Experts of a small language model.
Size: 10 layers, width 96, vocabulary 4096, 20.6M parameters.
Experts: 32 experts in each of 10 layers, 320 squared ReLU neurons an expert, a sigmoid router.
Training: 494M tokens, 7535 steps.
Below are experts of layer 2 (counted from 0) of a mixture-of-experts language model. Rows are named up (a neuron's input weights, with its number), down (a neuron's output weights, with its number) and show model dimensions 0-95. Each number is 128 + 32 x the weight over its row's rms, rounded and kept within 0 to 255. Numbers have three digits each.
Before each expert's rows: "comes before" lists some tokens at least twice as common just after its tokens as in all text; "gets" lists some tokens that make up at least twice as much of what it gets as of all text. This comes from a sample of Wikipedia text that the model never trained on. Tokens count by the router's weight.

# expert 31
comes before: ",", " of", " and", ".", " in", " ("
gets: "er", "s", "ers", "es", "ors", "ist"
up1:111099144162162147168148137109153126113169137169051140119103075169098081121098137125137162129125095123117142187164120107136151087187133097083102107140117194118128142208124126110079139098161125178149151104128149089096127135113101189178112041166093087108145095141058131151122136130154067125
down1:178101156178171097124113168122146124114080198144097094053175110129162143134115171120099145151112125096122074129132121094145104112208137128112140122173199154106165133116117154100123113110153114114164123116089130188083154188101071094091071182091125114109112128134136172116104064132160089126
up2:151140085129119134163145028103077148126156158153107172136084141120114152089104132121096102129139141169109124076178138128125055135113158097077116096144129077146134147115122135180174150168175165062145103145110148117101096191105130082118146116127128129211136098141131165149097174060173140156
down2:084123172166125148144157085110070212155157130117180069142099104109115080141061089074087138148137094141150196132113124124093146102096161135134104130163172147147149150071162096156096113112181133191128155103160174105150164177161152113070186117130125129132129100128162141148126144137120107076

# expert 15
comes before: "-", " ", "|", "   ", " List", " Total"
gets: "\n", "|", "-", ")\n", ".\n", " -"
up1:139077161123137130120068160128102140105132137141078120171109050110181111135151133035144137121186116154145175137095085128106117137128096138115140131148096148138108138117135109121131064137157093167169166107113144203167095166187157103180108131071168108089115151110120154159092091105185108190
down1:105129110115143137113072099111149171088074071121082171138138136133100196136180111119127146147091145146111093140132116094142134127170148139087162168062178202098146122084149124161164121147084132124166124073179123145088111088091100119124150120204102150148146086144149128093150106113109227127
up2:130062174127158096101141092158120177139126142149099116160103102087118117118130158056090093150143097118132117129168137107162172187066132156212122060157166151110068101164152139182135136101143041116116136159136082157172148140098175167134093120145113148104101127146120115147122107081084145154
down2:157187110146173134078125105106094155109160121091169108105162151092111099129163122181128192113178113121136065082084103119109155183104170102124097112086117099130142143091098105093078095095124186151143139122108122155077147119200106167126184121155115111175123120071191199126137111135119156114

# expert 30
comes before: " |", "}", ".", " |\n", "\\", "00"
gets: "1", "%", "}", "0", ",", "2"
up16:134130133180115176135122234143117096121133157094114124146103143084167098111166162107087109186109159103112154147138084089122128152178107124133079124086103087096110174084140129136136094100144088091144107126061167113168119168099200132092152105125153171127131133169081144188092133137181114075
down16:162099149044135126109128137118139155112118068151157145081199115127141065136132146120169119123121103128095105126097129144096100172132123078118086107120098086144141214147147171125185120108110115105132139116127111121176129213163139085155129119166109114173144155192079176081128136121047100108
up17:134120126188158145161142108134149064153183123183144117067119117148080138109114161152144044049090132146155148142124070114121132200092146124138164134131137105129060169118128156134120091132131145147193136099132122079075161136185080105064139138126123175122114103119132157115119165073139170120
down17:137100106130095147099193137143103128116053121159179164138109116124121119099154062228124158138130184130116131112162127095155123106162076104075131126077101109092192078185126102092077109144127104137133136141165120136135150122104169183121117158088176133178140080183120114076127154118171128116

# expert 20
comes before: " the", " a", " his", " an", " which", " their"
gets: " of", " in", " to", ",", " with", " for"
up1:174104150078132086126152123145071112154137151092127118147147131121137190108126131149122160054117173174137141161107154077107134121146088163065138090166134116092148139175100159109114181184101082152068125094143111150070037127146201096105139132117142162136196126106152136120095113120164099145
down1:134066161105148128188129107182133103132187096129090141145162190075108166138134109175136156055131171072121118120117115130125169119172111184198077126077136096130102136079147123128138119095057161131069131117130187123049165100137122133109141107134153136099130166118157090136111144130090144159
up2:094064113105055140136159124096165172103152162111101197147159167134106140136133171082097132087100104104119110096114138143135103121175182091127167192157130151187086151116150135123116136079191157170131114154181084120148099128109143124146145105151171098102095188108106039147120097129163130110
down2:131151121086151171089098117201102160083112169095184103104121112190122129139116141170119136174130089129161152116166025169113122139101104208092120087094071128113169107107120128137116125107117130156091160150099116107162151083111130131129119136096166141113161098101141183113132066117149191185

# expert 12
comes before: " ", " —", " \"", " −", " S", " N"
gets: " |", ";", ");"
up9:138118070097102105088142136087104116143148156093136154105118078094135083044094093166132136094177099159183104145124154097080157132146156171132142142151110122156104122162095115148117109083106112128136150123177109096120078147167135082129107191173211142103151138207152132192140121191104109131
down9:079110162132108107125106099185171094104086150156120090157108072150094140138098093115177149137133152136099116085172150161104181177127160143116087109173184173204156187169127124135129129111149093080078111086093123165110178145130143089113162097158043115142131119129085161137141103143099084118
up10:145125162149143091178062138162162141093089102145100128099123127134147081131102141133062044096087166111127101170160097103126146100161074074135178138082137130156138117111119145145150138080123099117179142185125110081170124153143110136132102173121177173127124213135111101131127151183057163141
down10:115085114183154138102154145123095114096100135117081147082071087218164140147133184130163105082147146136094124138101126180195151111098127101152071156077154142072165108148127138142123116137134102183056125137107117115125094095080150133130125109166108111159164193106179183131093108178117129106

# expert 11
comes before: " to", " by", " the", " in", " with", " for"
gets: "ing", "ed", "ated", "ted", "ating", "ited"
up1:065167110139121129141171119085130176119154150168096072154104151181095097136096152098108092101119100092128116090120156125108147136104111109131072106197150163103184131081150111154094090143124162171110097135189126153115099155135209123117155082122140181171110143176115165164113132146145067054
down1:131134151102148165106081157148116134145127128175076177125076191114090095119168116105169152204097130083156109160139119101193176134168093125181107108143077137126145107102161201143181129122107122086136088143086090106088140089170135126169143113097144130112115168144147069091141094053124111118
up2:113149139125170132111098109152161120089088148074162133094102106101093123142114099111160119080100201227108156130127124141065165165096098151154084164152137174151138134105112144112110100202065086158142153170062081127157145127119111178118115111093146120110150090171167090124143140112143071155
down2:090086189121151135079120164143152102134135081203070085163112155080132116134124132075148161155072139117121110133162168139103152133109143105162070110117142089135150132105127165110068070076142148082154129144174207119159122132082155067143152080118117157130096125163166199123117152133134093135

# expert 8
comes before: " The", " In", " He", " It", " This", " She"
gets: ".", ").", " The", "\".", ".\"", " ."
up1:157147126104179088128185103142108111157113111124113131117074152100044188126131121093111168118082105092121107173122157104120151140105093180152070165128106131100149094171145145117092159155146174168124124174086123176134125117172104101171124057104189144108127187132163053090128128148145116178
down1:165098082157080154158077095067111124179159140152164172135112104121139211142120112098170083117119072162146137095123031121115117130114137136095122119127121076149075151137129181123157140140120150153136078145160118117121102128081152167141143073173143125111193118069104131137126162210137122147
up2:113098102199126083095090144173147139083097108143134062166113134130112104127088103137060110158141054170133142192148149120146121164156129178076147160121108154146143133108147115144085117127148152148150129163133193129109122151129138109171104107196081096170124117073151135089114126081069148207
down2:171083089078122112121173106111127130148112112098160124131100134126182119181147090163188143137113134180133141103126107156187151193122131110134100113163177123162124161099099163138129181145126081146106115041129102153104108094145126145117129125091099186085101136209058143136118092082176103074

# expert 9
comes before: " ", "20", "19", "1", "0", "2"
gets: ":", "–", " (", "-", " –", "/"
up16:098116117118122120070109084133133137107075147049130104069124170131138183127194100096137036105173198150138186111109123118098090120136127074130158111068143144135122121135151136147122146110120159141105141071103155079169125111154176077168090124143114154177132200109147156156138151150137163141
down16:139044125101174162115150181161163146098205164149143134120118129127129154112096158120106078197104106090094101072115164100114109129106105148140094117149114116113153189185176052170140117096086107098107115097123129138164102173159138132161126142100110127180193119157108127130142135058095091110
up17:109164077089110093128177127103114162133125137067144120143079168159110170158127123150199141157106109210122159107145108168107141128094071127129087126170141089149096182130129154104124110064127146124145054099176114117078066109140136124180104107082140182202137108088140137128120114120143149175
down17:144175146138109161121222144164151146138135169114164078122114151162100148054162119178125148129129132145104090101125155156142134093121147099095115152062094128121110101123107105182168113139154098114064104129109103058168091166118174152157090026168189121114149124111103130145099113131089138146

# expert 10
comes before: " |", "–", ".", ",", ")", "′"
gets: "11", "13", "12", "10", "25", "14"
up8:156145183125143160094148133129114185107153090106168126141100002127177138151128122098102111162104155177089144065142194089127181090136122162121172168166097112108118109111127106101158131134090106099075157086136097077102153184158128138142156111100137130173072138115089134142104145168151135124
down8:121091118121094156178123102093141104128147136148145138145142110130143154128144149122138096116125080028123168137112108120154161155152138141178040114142104190146126249134122094135078134101138135077158116181062116176133143136121071075107110176118115101087122137141176175135104147136110107119
up9:071106144135092152162096214095134094127111153153172148131120116170066079152077114097182107083116173156171140132150092092118088105086137156135180129138096122108133158117155121129092130177135130073112206130080153188153139123115131155131104141112096134158093199131091092145068111150151162123
down9:164083101188165139086188103108126165092176097104163048110155114097129110175128140154128123089144117174068114121140178138109075083108097064079123160141135150175152097123128135178114122173183173140129086122157120068124120138138164088149124119124149126147161084128106106176132163119071101168

# expert 4
comes before: "|", "==", "===", "The", "In", "="
gets: " |\n", ".\n\n", "\n\n", "==", "===", " |\n\n"
up9:171195072104082105147090109088090109060094108176152174097163096125152119106131132117113120130126149114182157084074091151128077081158110141133121113151149175138104094156110100150146106182115104111156147075103178201139180121104154175130084145156162065145142124121129121138185132092142160158
down9:177096109177092067187156117091169170193134145128125137135100116132110150122136136069089199161136085152152142085140090171155078092119151098117115120190107054142086075104155089125128148193159093142093097088082122125156119119118083131157157149108147136120128186099112122099157142151145170147
up10:171086154128166103103126087069083097147164181134131134160149141130125118073062114160132101112125152080107137111117116203164096170077155147129163167153108068098142116108114157129179173082154092155130131134079133089163167095104170129105170155111188149108113164096074109149131093115106171176
down10:203160119107101157155145114186133154115112091112163111062136167125136129161119160162134137149079111118122128113186089046104076098163193120139104081130168144179060131123127135123119105161080171118109157136126085160136152117142084087140115114123088087149095143121203096141063137149123128180